config.toml
d_model = 448
experts_per_token = 4
normalize_top_k = false
balance_bias = false
router_z_loss = 0.001
vocab_size = 32768
norm_eps = 1e-06
optimizer = "soap_variant"
seq_len = 1024
steps = 3467
dataset = "wikipedia_en"
Below are experts of layer 5 (counted from 0) of a mixture-of-experts language model. Rows are named router (the router's row for the expert), gate (a neuron's input weights, with its number), up (a neuron's input weights, with its number), down (a neuron's output weights, with its number) and show model dimensions 64-127. Each number is 128 + 24 x the weight over its row's rms, rounded and kept within 0 to 255. Numbers have three digits each.
Before each expert's rows: "mostly gets" lists some tokens that are sent to it at least half of the time. This comes from a sample of Wikipedia text that the model never trained on.

# expert 22
mostly gets: "′", "S.", "°", "R ", "RA", "BC"
router:093113139086101139073103144154148136135115126150123159161166107138137111182120126153162134102159128178133172078152221106123087145146152171170108109116160089142154128105176101124108159134121142
gate0:141116118138126163156102121131122095110117165118091141098139126167144101143152095113147149146115172152136121118125148171128123143125107115129144105143130134099124127127124063128088068141094131
up0:091157109144088147095116091116105162139137101170120125123151122090125117116132133117142130103111120144156100141131147126162080137114175147154143140129088096172158152131146172129140130102120139
down0:110110158153140160120117130114084137096148119164139120136078137131148119137135159087154151173120092142133113138143157126182035173116178126116121143082102143118135130157077127133155155165126139
gate1:112114124121110109080128112139118139118155148125129145126132099140122111117115197129146115133163093150128102125099108147136113123132091110172135142128119091160115104160177114138122108122135099
up1:133106144128114138108103135115150158100149128093100116148109114162138094147114121136151106098115090093119132149130118188124115138143095153147164105176111123123100112130136147114114101122110133
down1:082161090144110137139118115069122131115146123085126096078131131119156165088134118089144116127097165157166135124086137136109128148131135144071150131131180174116118139114120121150135136128097177
gate2:134112112129134123104154165103114153158124118162092152119121142138146103126123171153122151085115096121131100142137133136099128107136103156151145132114126113148106099095136106133122126128148104
up2:128110131131104112124148162098131147141159135146089130115090131143158126133101161148122131102116100134125107170146115151120108118134091140164141146126111128126122096109166135117132132122157110
down2:150121121146128165112150151096125116096131121106138107090097154136174125151159125130141129099130128173089136107132136132128091117099114144111107151135107127130131114157122118110145141168147102
gate3:094071122107155171144140133167138144111123160115108121123125072151129134117102115081126173095091181117109137155153138187111139128088113138145131112073148150095166141147099141141113119155156135
up3:186106114178108102161156132126127128155130120129090124152141163133147129135134121151109082123155120151136071123106131103130115107156156127122164155147163092168154146085136187098094131127133153
down3:132150140099105145086109095103130125168110131132134090137158132153122098159115118143141141125122130148166125106146117132099170106107114107139160118077131113142127116109133105128136122170153110
gate4:134150080146119100133132111166151137121132107161111103128101109129146116121127133148112117109098095127108115138100148142066136110130152146116144113155186135108142160142111117173172145105142102
up4:117107162098105133143134129142148102122118136153126124107142129159137109121211149159123115129096140121128115098133127121131124116124145081108123139090146118119129102141072140133113126108140093
down4:139147120114157139110141110107160151120118131165123139151152136200114105102159136130110161106121094118135118106168175107133118142095121169144120109154116095172144103066109156118108168135102086
gate5:134162124118142097160095136139077161175085128145202172174173133139112125124152130125135103114071115133129129148085119167090177143152139100165134147157119117124097142146138123123108102153158122
up5:140182120120124125157118149130070140191086130163143147150147131145107134110119202124135141150095100138128131117096114117088168164126137145146146156161101110155120159131164138117111116144142164
down5:135164114129116127162111108110173136145116108094119099126157130131129129092113124139094149139172098120152138155061116116107091141126142157148128122123121101133108132132108128101158084101093155
gate6:144118124139133185117138127165146148155181105132128151144082059106134134084113134134117124126108131088149168111132129155131127144165124172084166128078145144110148111143151155152143150155081117
up6:130100136124130139121122159150123129154119150118132110115134168117097112122124094151114105113141117143163122094147158124145179152153084164157128093108121122118165159146156106110153111074090134
down6:104110151152114157161144139205129146142116109124141135126134109134146088125111168161082104151089101113101127123155115099155155120098159124121094094184181096168102161101100080140127133106154130
gate7:067144187126132161112107116134142134087156122087102170140126174139148160145088090138148136129153120143143124119125137092144135091150143163138125074101152074156150081097118152100090097089140146
up7:070137159165130162134110142122121148081102136124153144110144146127128113115119110143148142154131119135151149131140154142109126137162154154136115060083151102154170107122128115112076107078143127
down7:118116131092116171118098116110089098142131101120103127149118123135123135119113133165102120149082110123146103132132115085115126132103114120122095152108110157094115102142153119128122120120119144
gate8:171131113089101132148140093136107149122123138142140121097154155163168088133151142106143098140152144172136154135120092136144149129134139137133112108104120144134081149172143118110116151141101111
up8:125115129145143116109169161089126132134133089164142155077109108124106130104119136121142116132170102136146128122107107134178164137124120121091125138169129164142175126117098110098053080160138098
down8:127120166125130171168101103131085126170138105117132092142111097143168121162111130158177147175085139128173110140101133118081130120135117134096094122164129125145100150148133146077133117123120121
gate9:129106154138091136101138126162148127145125091150117138149124092120111148132136157148140127176117148148060148121130100150151108177128125122129109136138101153118123124136145111110138102107137095
up9:139137121149139131170130147141116140119116162076116123159064169136146117094123098132093111087155120147177063137148102130131123085124109139146129094141182116141099136126100149143113158120127133
down9:165108133119164126126146097123135124100150088183133113123145140149110151109108114120176136108139142099111110124120145116128120141145149120086142131109137140057114147109129130119112139169123144
gate10:118154145119139143125132121134115196110142119097120158125080113132143129150122140135102108123121106132146136171130155155080137091112133153120129136176104147150116139122158116149118117106161132
up10:127114173135150136130150080105063184133132100139158165147103156134149152130115147119086121084118122100128122146100158140116137120106126139104125071137121129144111162135103104171142134104133152
down10:132082129131123099198151159091142099123113139149124145115131133084163120153098080121110121157145110113142083119117167154138130145093140109149112128163122161154079153128145106116158110125095141
gate11:172151146099088143088138168138103125109164171152139113113117157125139153135121076128101117165135140154171136127120126132152092129155137156130101121121131134124149101120121131126094160161177153
up11:095068171156153127107140150130101093103169137086123138149103101143092123106083072112126107104117148123056137133127114154154119113156120154114126118159149129137123092131106123119138114111093135
down11:142137157151145095129131113127125133138152163149095158116117097141114091149116179158144129138136131150123114108106132151162143127124145126153146114120148174120125137133111138138093157183118133
gate12:129139108127142081104091123133184117085097146158129113119102177129134157137111104150162181139168166139149132151077118111113133138103132106125126118115111120188120155070130116140108150167124142
up12:121103138098119175198156146116105150162212122121111127120164077126142113098157123131095041116132083125125126149170146137142134130128140147142141146134149119130128102155165128117144112118149112
down12:137108186113145174131141130090088121153116139154119176112158134121127117132112137118103143081119093118143140131123122105112137121129161149133098115103128122091123153145156088139140154122144166
gate13:115098133113128082157120125105117158095100104118186083154181142121105120147171147131124129159124171141164106092121104134142150116121103141099118089140126135155176169100103083139168115100142136
up13:108116104133127132150145128151137133153156141144119116124132135127108118113116107159127090154125101154151116140134107155094131111105093110094156157136105114159127121133154142105116157120137139
down13:154098170112149152137124114119136104134114149126096109145146145133102146076167098179120105133162112142095125114141130115112110115146109161159115117126094165116177150156137147126134100097111112
gate14:157145119125120119186110122144124138132123144137163184153129118147138109099117169140160116153097115127114187104138129102114142148167136138125141094127147145120167118147101133079104178134192115
up14:124121135123136132143100122136092141113088110113128164128131193123113134110141119132178121155169112077107176139122111080096126099207105109138141069109136102094163144107105085062131112144110092
down14:095185142092138151127093087113136116124141135104163102132120100159145116118134116118141121141113118178108137124114091137127154132153164132089082123116102138086129140137124074077098120136098116
gate15:084132101118101138126121093130132092084168100128110115121118128107135130113144115122116112102130155111095097157133149106112098132155133115140151109121096122161138121119153118107175131106110104
up15:163161095131135108099150153131137146180090107138151126118150110172103108115138143147111159169151174163162134116124121198174117187120159117114139112130123112134116148126086123140127104177116131
down15:134131137111125138120143071165064122078109113111125103122171134141135124084154137111080110131120114124112102127123117130096098180110155172104120149130156114130143116120111119113118162128084099
gate16:102146126113178096115156115104118136111107159145168103119131136112158149103138120142139127112129103158123125128153136133123172142098106176131145159072159130133089138120102144152104148102083151
up16:112132158119149128057115144110146146161102096153146113179182090130121091138113150137081096099130082141130116099135126172125138152109173146144114113134137167172128148080145136132147077172090145
down16:135092067138129086183100099135089132114123134143120095114168124142121054153100105156132113113071149093128149081148119120143133119111103079158115170077183136102161128131117147158116127169137122
gate17:111137093141124145153131094107165138108102096149122164136109146122150098160146127164138159092146096143143150129079120127102145150123145104129114137136124118112143125109118112137116133118124094
up17:137137124123121155091096116115159095113117143136126114134104120117093113155177155140136160149103093129100123117091142144111115159120129130123093166097150116136157074114110086122104154120118110
down17:131115106131140119187108113087110095137106097130072168126108101104132122115129114129112123077104127138133080095136149145127079130141127116134098113159128157131121161166096159096105093134157178
gate18:154108130117110112120134122087139109089135113203143135160086176076129139080116139153173174148086158109137152140127150147144143145116130103145120166156154155117132110099118147084146169125126085
up18:107143139115122145088132146109087153096136098170148128154102149102142117140071120107144173111108146080153129106145155106147160131141153129111125162173174122123079100092119130110148137137087114
down18:115156111114107123092115103121119130172156157141156139159132128118118060168148172124121137131081113053158159120150102110123175096101165084104113109176118139155128133160137160106139116165118104
gate19:090141104107118104104137181133147116182145112083125103146161123135155096141089153117123096107137116146102111114139133125173100076167129106105177122082115148120115121131138141145123102138158116
up19:044121133102106127100137129113100134166103140158110144097107123100136129136146153113153154129120131136100128112153122146114119110170100119101172150089091142133089100115129161128140151117129134
down19:156105113152091143132146095147134165176121135148081119071122109135133054167121149127112126128095121110109109131133115130148085168142108124143087109109167133092131123131142098155190120123144116
gate20:099126129104155117131137150122108150175119114132105124090095112117145097126126175168130089137111143106102132074172152139119083167146124130123077113165158127146100073152137129083144128120115143
up20:119141153118136138165159126109124149189132101132102116092115123118127087115151154151100082145144142100101142086171135129137114151141142139153093089127135161142137101180120098071153103136095146
down20:167184109099130150098090077155168136139147143149113085159100127130127131140135132114088099125125141157117155141121127139128063113139179154117136134100139116063122106115111157116105146186155144
gate21:111179110174140141178118147122102160133162128117102127128126159130142101091143134193130137123141120120139131107123149122144148121119128076082171138135172153168120125132160110090110105127154115
up21:184150125146087138112129144185124106123160142164096198156128095150148195132119163148122122113142152113147139121109141095113126108160107122125094121104119145168197136106096125122191146095150093
down21:152138085130092091104124097093132146068088145132103131141187131124136114108159111164155107131175159131123166148117142156108162140154147170125155185091178166104151134104084144151142085122118108

# expert 16
mostly gets: "|  |", "1", "2", "| R", "| P", "|---|---|---|"
router:105133134142115119053142128150116113098143158157099122154163115127121137163168153174163167070188107132147094137166167151135110114138124161168120133122133141172113114108135112117146156112105115
gate0:101126142092142112124139143153112134167114164106153102151124106109130130172158096150188131087142091144098089132123112174128118111166129185096131148116112102139094111111076117141114143126122119
up0:130102127138130132109105140121142077101123124151096183110093134135123089086094136101083121151116132121191165107121136096151126142096100123135094125142126135114162111128154140115135146111122122
down0:118100177113144110091111106176056138139125076109140129140121137152091163152115115115164162114181122152140100110160133115126164105164121176121144142147095083138112161124126069148112171150120101
gate1:145100108117101140122119114174130150101111163130120165141110153099155131139169135125124123120133138109118088099153117129131152149147157113128140088149140140126148125107119165130155170123153151
up1:143104134122117115113123138173125106088116159133105138131157179110139123097167125099117110154156177135139084110168097147086132170145130127103092128154117142116138159107117135105157150151130144
down1:127106117172130070101119103134150145141124126111146110132119108167159140090113142129103104132133123143108114140103151124154151146107163122158159063131178147148129090107149167101116156163141153
gate2:176137194147125168103137121158122132119085107179162119134132118112105146128115111126158132119134134121119138120125141149127137174119096116073126151150093103119148148145126122088157140124171104
up2:155127173149113134125147126118092142099079123195141112132120136129107149110117123145156125110138131132141117118122149111121149161144137101092103180129084122119141135131072120093137159139149070
down2:123111170174114086168142129087141120159160156140165103111133153119108094118126118151159112128135116091166129110132107108095134142110155121086142155147114114131127127146112143085140098103089103
gate3:113133109137183134117101138160115127168138145117166115118105128122142125155153145129152070088142136110143150127098110158108130128118117123129192131125115134116119154133095143149141127165125156
up3:096137136130105106135128128161159117101177129139156126136121093118127097189150120129130132110167164115110121157124173155140125123107127125142095134139113099148088129114126136145169160126113111
down3:125127106112127133158112142128126141181115136126160104115077103121153131118156118131149126141146160116060124139132117136137152113134144132096111102162114138119133144130139151100094131136135118
gate4:095139137122143161108100108112125086124148124127085118120106122144161156102110131113160189136160114133187135122122130129160139153123111109132135132140106106159131075135141091101115139115094122
up4:105095091113140134134107125110116121129161140128082122126074112125166166100113118109117156146146109133158141137134100129144158108103134089102137142163101137119145051118110110122126137127134147
down4:114128138157140138088123094121146154163129110132097082165138106125102144124145143103163144144128095137120143115144132164148111155118132151116109123168120140155144137148111161128150146091145133
gate5:153151091097129119159159134152105114117130121125136164101133084131108142079125125169111117110104092155124086141146126108146161121130092169098181101086161116099129101166107112132115142143119131
up5:137117134145114116103091135136123107179115160091092093147137161132148132150154156098138126109176146115138145145112117118109072133149142111164110117118142139139124183126154128097160119104155127
down5:110098124120132094074116176144071170102126140142126131134139143152161127137144119129151117140126108136163142124086112135132114149138124198118145151129132137081110179083150121119153161122117131
gate6:132132138111137144113107117111101171151103167121105137152128148165140197159163143138109092134136093140100131135115112111112121080105139104148148076145158135135133151090123136125132132145165144
up6:145119139124116167187120116125167146126104128133143114111108116149162086115131148088115133132133111093126099154141103141098157088087148175162098103118131136120125129151115142131120085123154143
down6:123137152151150161111155150140086134082135165113144095132111163107096110131120133135112068099104132188164118142139154090102202128083123087135166102113126135130098115132136134141113069128127127
gate7:124106101155132132144123120125126143129115129147105094136131127118134101140132141144143115145171162137169151156135141149164096127110117090155153072170123146171101101111146130130164149146141148
up7:138138166155069159120152142148080100138137160116145183139141159144121092115111133137110117112131153101115149114133120116099104155125111122121092154107122115083115168173138132126117132146098172
down7:141113117109114159090093103136110156156121115137162148154155126103064127093086157127123088168085131083107148113125152092137136109095082119142128085125134112094129128148088130082121159150117123
gate8:139111178088131126142068143132097110160150083135104119110131115129115132155130166109147089125154109113095153152129146155103187093123145131153097151102093148158091121098132112092094099159167122
up8:157124112117135125122114103138141149138126111125143136096102138121100133130152165125098126111129109117108121131134147169101125062132104127155106144091113127154127131125119123115084095131175098
down8:140120136157091072145089139159133155150137194127123076158111144083119130127097135085095114149119148099151157154160163145120118175120122129098120154090136141120139138140097126120111148062158148
gate9:118174120107075133135110136159137100111171160155113141130152112160130103139171119121136101133137138130128120140154151181126119079153160136147128132078091079118094155131146133117084105125163099
up9:108138129111081126161123155153154098129171140140118140157121114135107131119163103112122088144115117114141102125158124203133105114132166121160137141100101088111100136118141133123107121101132128
down9:145133111163093138135131136120114087114123137097104136118121152139138150128045121144119125136119101131163138121131108154146168147153176138154152184144102125132156150150156143158090153151107128
gate10:115137134145122113114099100135121126134165149081080124101141156126094195114142158161106137119111093182094135159111128128156159136149109106098152177153129172146131148157106150162111101120144111
up10:133143125175098118132102121144123110118170160096105112139151165127095166125172128166117146110098118153134127164124109140161129114142106104126151143166121149158137120143114132170124128114136103
down10:086086138115134120143146129147123145126133133116090099082112151116080116159134162123153151091120121131151161171128154056140101119145096120117086145131118071096110129186098126143121118174108140
gate11:124127095128112152090134150122092148154156135135170123154107129142162080115116134101083095101185124117140163144168131114105139127119145105124099104114165179171110089111106115112138163121151102
up11:134139160135163120167115117138153112101120113143090130116142135110097172130151137156184159165074143140128083118113133152146124129135104150138125150131091083098138170131126152136139104110109147
down11:099169125159056156121120083129114093165153124174163147088136109129162089158116088136140155095122175145135110135170100129154096129164186134122148135152157113118106107102097154113120161105152109
gate12:145171175130127098091111112084115139130144173127136165131117141139165132124142171116097118108106135101098119130116142137133097092155161110173158080110122168137112116124091113133139097177125131
up12:138180164130107100090091115104115154125118157127119121126113160137182161136146165122119133101074120129122140113127131165100099103126126100173142095103130120124093162139078125137117090143139131
down12:159098102088134118111118125156146147132111130149123113139165106123143069160182124142116104133147152123099096168142138127140133064120132128124110092111111089094112138154134135134077151152113128
gate13:132099125080138114129076150108138124132112169118112125117100159104133099110134137159098113134130124106118107113111147124124138094135130156122133138170108093132165156151178127151124097100100108
up13:126148114100116132116103156126102149092138132126132111093154097141105122171110125116145113106144138134146122124147138180125123122098149158175173128140146133113102126139118127131142110095146120
down13:094145157133085160096102146115122159162125130130129140130166119146137150134118134122145111088105124070164124175149139165101135106118101155128105108090133163126129151098161134164133153070100096
gate14:170105140138082138137112165111078137151160162097148163119149144125141130111130149119061122156136147109100145103110153154143106111159109130112178138124133152132147161153094144139139150126143136
up14:133120119117101147119130189110113165126152128110167154151165131101132124111121117157078096154127122124131121116132117163126118100173098119104169130132115150127140128156111142117138140127101126
down14:163101139101124160120150148093148111126134107100163133142116158073136099118115107125102099118147128141118127151095116116118111089143170182151155135141140148141135130112119176139145131108132104
gate15:107111129115092118082134134084091119112109173129118125139172164118112155115127141130166109121083138151108131132122147175154128153104114167133139103111128115156122137116122111156119106159099092
up15:106137082144135108168103140166145117104145091128113136132109113147118098085085115144109161135160129129131091110139139111131125116144142118114088161131105093100136140133157147133161167116140161
down15:109112145137154139114177124104142116150150134121138109164127087134121150090132159133131140130157158105111152103127111126115139113173103114162143154136108076104120108101106180130106118120148125
gate16:156145099168147149121106139116119115116125110148165085125140125144094156090138113141066189135078134090100128138139151141122085113144106165165121117065124135103104160166096135102201104092118110
up16:117105145103111169103101147139139124144151129133129141122114176114148101089126142133128147150100120166151148122139112109104094153125140148129152146186145139132127145125151142170106112158138141
down16:123109132151100082131123092127132072095120095136125098147122088121050134102131109101126131136143163137128121115107128112120147106097109146162138110132123125128130129118080130103101084158123146
gate17:144123131153108112088136133158129133110142105138143144104094134134131112127161170150131162113107114140087106107159111085143113110128138122170106116107143104093122112113140117136119098140106139
up17:145134085141098107128127122147115130098149118131149156113104149121123125101179164166151136134127125100075113141173093106152124115119110112159120141082143102128119095148094121120134112133124148
down17:118152101107098102133093114136097145132182081158148123126121099121105122091062112115139146075100130120125141100132142168096111116137105126142152116112183073089118160111116146137105105091158117
gate18:145122150156129124084100171145141137102110094130110106093189142128169116141145063188130102126179084154184063176149091123165128127153137121114180103094187138176110106133134113181119126117134117
up18:126142122099135130153126106120146125146131154150122157161068138132110130095139185059121160138072145116090186098128181110098130149143116111143069160161075136094169155105125148090104127128120151
down18:146115146086104156163095118122104138101128130147186184113145128119137138108133123091096153117152090132110127092109160128106103129142099121142118105118144153133110114103138154119106087130199103
gate19:142151108116178128105142134155136164143131080144099154117102108141125146144158136137149106097182136127149126144141143154181149116090128173167127084127116141098169108144158122129124112181138093
up19:167133155109070149107108118174145109159131161100118098133149125166139089111147130094098137139093121118108133123087112149117130149145113125097122124115172124132108127153134144146085123093062142
down19:169139130123104121119061150121112150138099122085122138129138141120173083098126152177142136138153149168110113156095154101090104169138162152128101148116090088112100115109098142125089123180137156
gate20:125123125092116119142156087138157098152118121078114132112146136180124113083119130151154109089165166130100118114134094105132141108099128110146119140086161115152109089121135134110119104163118111
up20:129114115093129133107177100112148115118146092085106128128123106146153138067139093163135119099167126118081095138147102115134138138133136111156125096109122111122097078104158146110131112133120095
down20:095145086119159147125130124122148111108082101122150123127127132105129115143133149092116083144119126090115121122122108120143116139138125118134161141114133134114168145136150129118063087180139125
gate21:141133105126096114134112121143112150104140114127123131164137123131127115106098110148144123092108120128111136106125133142152088135132147138121184121137126117105127081131152124183138103124182112
up21:150138154107100136121093108115080159099153122128131162136112113120143108137096134140169139078120125111121156104112151161161145146130143126130169116150122160114137073137112157176090111117161089
down21:110113103149130117121106108120169143110160123150138092150149114153093165143144126120115142147129136123143141135130126120147120158122129109125160165145108115142152167173167139114155134122132099

# expert 2
mostly gets: "He", " von", "kov", " McK", "sch", "i |"
router:135110161085099106112138133157122125102135117128158107134145095133150165156095075124136124112164104151142129126128140137102107133141110150168123092145134122169139116076152096151116103177087127
gate0:132151123093133111143125119120096066116133111128134129138150138142136118140174151101129150168145139121120166170092153151129089127096140176112147130093120134172104156121043158123152101131138106
up0:114100152141122143106121153150167166125125138130116141107107116135097145116093114128104117087126094136136085107182101096114167150168124078141110130164128120087140109124206106125103164116120156
down0:121120153146112157163136148149117123102101114092097179135131093133155144141109126134163075143091094143113130102119126125078135126125120130134172110127131122104126128131193111137149107141149090
gate1:147141123066116079135116171130089135172163082097110107122119086124083127139088117072163118143139099119119130125112143124116148092170126155123120117109129110132127152128129136152090182138135165
up1:089104154173122150121127115106158125107099138178122134124133145104166134125163124172110159128111163141116131136148106131137109142085132113140143145153130113141148107110121103080167058132124126
down1:107144144107125132068124105107147140127135155163132157085143132171121137132113088149136135066090140168144142130138082104121114148152127134114163128096128147117114108147094102150059139086168133
gate2:135121161133121147113108091095110088149123100097170102150094119089147184113116137115133120157129107143104074111127121134112123166143130120108135154114114134118090166130136127146124122131107118
up2:164142112096092153138100155096162196118149160106180106131157132146116203173119138115162128108160117142153126132136137131163154139131094174148100144155134130177142126149132161125109105150110120
down2:160108123105136160140117112141123131152132147147121116093132149128106110160155096173101165143105130140120099140114147132113138093122150142115124147080084145132120171173118116187120084086143144
gate3:163125155107099159124162135116127117107090074147124099093105145146143175099096103175130122135164109102159149105125108142122087113151123102152102111162143089110160123112180097161120107135114143
up3:131108147130077146103156150126126109115100122139102080103107137150129150140134110158142145131141109114156160133102137170119116106163150110145083140149134084127147118109172111149109136140109161
down3:098137135164133148146148127108128153126119125143102085132136100191117137127098134117161140177119125128145129112129079118111163121123151103142184125127120158103129133119127147111123144123112135
gate4:157107080111094135142133147150098147124122101071135104120107131105158122132142093156127128133141129129126118166119135108099108137116148102160126150126125104114123122145125072141115112157133137
up4:104115077121099143153138160141097162131150126057121079122111131079155118123145099150116109145148132125128109150127126127110127144106115101116142175147144106120111138152130073123092089140148116
down4:155128103139111149172143160139111131069116117174113152091104096163101155128152146159113142093152119136117124111096122141108093102120118138132100137156091111109099139128104166141112141109152150
gate5:104102179133159094157140104170108135120123139103125120128172138123146126130152116165093142120094138183062115160143143099138125082105137166148110120126140092076129133114124148125116126135139086
up5:125175121116093142117152128165092143194138122208143079162096107126084153140151156112145094136135166136167141119119124107093165149159105117153134166135123158175102127129161122153139123139106144
down5:122099095143142107147166117132106129107155121122111131085117123141152102140102114103117140126136139158128132167187119159119190183165104152145087159130127124116090099144139134121103103064121138
gate6:121169126092170158133108095144114134105148134103107094126132163118102092092106133135115122150104112135117107109152111058144121096124110134151137107099131159163125113154130128132096102137132127
up6:137091095155102170147140095064163110112123118132115136127131114094136118120124102123132149117126124143152116126086131117111163128100103145097158147114163133109105123133082116069101137131120154
down6:119134108130143101115157148135108100104110152144094134139125133120179139120123126093157167154123129147130156123132143141110143126129118131132137126110147130139142127136102141138181126093110147
gate7:113167094116110165150149099155109165141148159121150123111100149137140091111107113125142142094141151112144128133110115129153093128177136177137151111066107136119156124146143106127103139140116124
up7:117161126106122110104120104142107140106148138110117123087111103129157106140070123146160164128150138147086136105100103133157158100157162113105103100097136127109095131111123119127141117132108101
down7:134135138115182133132130107141110148097137104143127138126092190153135108136106100148171150127147136116115172127139148118147146104094115103128128117085154159108089133110152087095174134155114123
gate8:147111083114147077106101157152106170087163107164118133128133153111123124118131102131140200096110139102143174144134168106142115105157144089140103119119127143122153083112120103108123088145158148
up8:147131144138116082147127124114120098066124138082124115119119139116173142139114126131131146101155112075151173145143165151135120075108156126135124073137136108119106102142146136125156111144139146
down8:097092146160107124119111155127142120128167119117138143148121091096138108094098131088123112134137122099135168087101126135126152145062151136080124138123131101131097101106134093059100123130165115
gate9:113119155115135111130117158184109147126115147142145099151093148169116141106120156150130099096146163145132115135135135108144101131148143131119159138115099115145153112129115134155151091148143102
up9:100123106124135120120116154118063128131151123136128131112130133127127096104107186139157134130148148124139135121113097149089177161146148168139110111149146073129114098144086137130154161133105152
down9:132127051114150119101097103120102133149123100128091130151102138122115116120146089121135138117092123194131170155142152115165122167076146113144112142112116146151109125109089150094156082121122112
gate10:101147112106095127097145140173138137106097156117124129126161108120149141133128131141138164127137125089150178121119129107097139146170108109146114129102164135179154079155087084155145133141099101
up10:087161151110127150122103120148117106154114120145142141122082137164138090126120095127164110120097171132104114152130147129117106126138128108151143176137146152142118114091139092123144115129144121
down10:144099084109145125126144155144136144094101113108129164155124124126133160086109145093164114083096118125108124087114126100124113118118135145145134105173142094118085132088155095095099146144179127
gate11:134116085125153099140160094121140142132191084129189116075131144155121116190114134139136152140169100164120135145143122120136126140100155140129137124167093113120123124138084089136130119072091068
up11:111114087073140144138170118124142135163115095157107148088132108125107094162122132139139117133144085116129157150139117122120139136119139084120141115173166164095113113147147113128118120105115092
down11:158135108088156127138144120103115142159119138161090124121181179140157116186106103114161046109104122139136140181197155117119118143129149107101123118152086147133122125122125145127149172138141105
gate12:154142139129127166123113153104164117069151088150156139135134161072118120115129109129181146163154136089119139145137124134123171151106147096099134098134138152136154123107095143095131148165095153
up12:098132160146099155139157151102110119098135100110131120130096133118127140142170114144133139167135163151154129122140164082135111114086091122124096088112124117143115107092171124074082078105128155
down12:129148160169124111164148140117106127218152140117165113148173137100093170091125175139131129114104149151143111108121104113135117120122118134142142118146118099125092123158166128116072071146124147
gate13:139148092126159148124118157092141101102129159118140089194126122147159066149116098108124121111115158138164119101141122144156135120098149157120164095124138130152105116154124132085106109115103144
up13:088106139110079107118134116125147147173158083137109139066107140102105181133102150158160131136137128166096135154114144095122129111152117088149083166116130099112113141089130113157137153120136140
down13:123148137103131127124153109101151139156105112130162130109168123092129127101127114132130113131129142134102140129151161123101120168105096126092124099136114136126128111111126160156146113131120161
gate14:140126105106114126141133079117148128078109093123075133146122129147119136105125113131105095127129157075138116163099139207169071144124124162109130109136119112143127071109137089135129143145136119
up14:152176144120171122083174142147116145133158124137138118120098102149108104127085116127125146121147109138108132088153156110163117128137124114119129125148141157146128114113120151130111125168134132
down14:181100114101152126118132164154123156108096115108125112128159129142188094108121163151078128144140138095077153148117116089164106095124105141101096153137141122142126090097127092136101116144108146
gate15:125176142101124121127146189136128143138132103171104109139106112146076105100140116138147120119112131119122129135153144132113141130139127101121153143117126123139150118094148106144132152151178126
up15:095110122190106164161108089126106110114164144121154131141176148105129141150129139108152114135116121177134160117131122148132131129104160147133134104126106161085123130131154191109115119099092123
down15:168133150155130108108114110130119109154136095134122139124110125083114122204153137096113139135195104135106163118111155119130122138137093116160110118150123145104128140134125139092102140129155102
gate16:128177103113131101142132128145109145110122145127142128179123070125132140103138156145130095119150087084111108128132110115124088101105075137111123137104142127157153152128108143143142123141131095
up16:092126130161127105153148158135145117127174110157148150146124139083138090125116114102143165144132150143161112142099138119093157101157178166144138074111125144135134064114136095118106146131111143
down16:162146085098161140122121129137132112090160175107116164157112161126123116099152127128140164112138091148148145113165123121120130153093132123087132131096165150140122145105103154125161095092110135
gate17:155083147110154153168158128131090117112115150112108117110113129101114161124141082159178094164109147157098142122151145124135115121131114148148155103122132100097121141111118136092122209084122124
up17:106092148134101142119113177157128126129165122126105129103116112112152117133138142111132132103126125089129150120125117107130155120140153101111088128166108134141117117134129119127104090133112135
down17:135154166157169156124106073122088144134088134104107105143138122155144173138125097152126126152109157119114114109100122100123112125142143126117111142117093126138105152120114153168080153135136130
gate18:104096123094090108087164128134149173116119106135114113068135145106124131119141115120158156073155122101113127129088135109128132122169120154146139149112156118114170117144102102148105130107107093
up18:115128135088102159115126144154117133153148098122100106095165118135119102137121170132119156116114121138115169174110155129084181142143148115109143117113146114117138186129129159113116155118106125
down18:151091125145082101142113126118146110128124115158127155121123129114087080160156128110146154166133148103102146118117149099116171105120122142115099126125125141145134133079101181133101121108168125
gate19:149172102129080149121110117130109137107122102121099146119085119157130135127141164153150115113112145093096135120135123136128149114129113140140098044114168115120142099134125135087102099141119140
up19:131156130154121137121103149120110111135156122177126128110087145162138102143136174139140157095129106094131118173076160149118149120124176128135118095093187138143123109122139152130113124132131166
down19:097129138098146151108155104117184125123130097149115108187139143161083124128132061156150154102144181121125112161127140120127105131132124105147113108135105108100142123092157131089139068129110137
gate20:133096137131131120110178130150163170122154104112186136139155103108114114129133135164137160105164086150121175137112089119168121189150104105107120095143144110115112123173133110127126135117108087
up20:102132101082076141166083078090098126124110134138124172126096144104062111150150074134145110140150159130152136130146166112109132131092116066141122123120106144141081145145099132160108154119104141
down20:150132148100120130138126128110094123137128124151128124114143146159139131095119103155093114106116121132185130117112129127126117132113168103105145145124077163159137103122118118147105126115170117
gate21:145104101118103131128150105147111122100149131100114162142113117142122172077125122144138142109152140159114164175130139152134140098150119157141142119091125088110092092156122144161153144100154128
up21:160121190120100122125131182076105147134105136160139087118133136135162171156108134154118126127132088182106156127134120123149130108107075131110083181077138133120144167111157137138132183127147154
down21:120118123175126145107075133142117160111094134124101088091143139112112119153160140163125141155133160130096128130124164112131131130136148143118115109144161131090122137123143159139125155135122153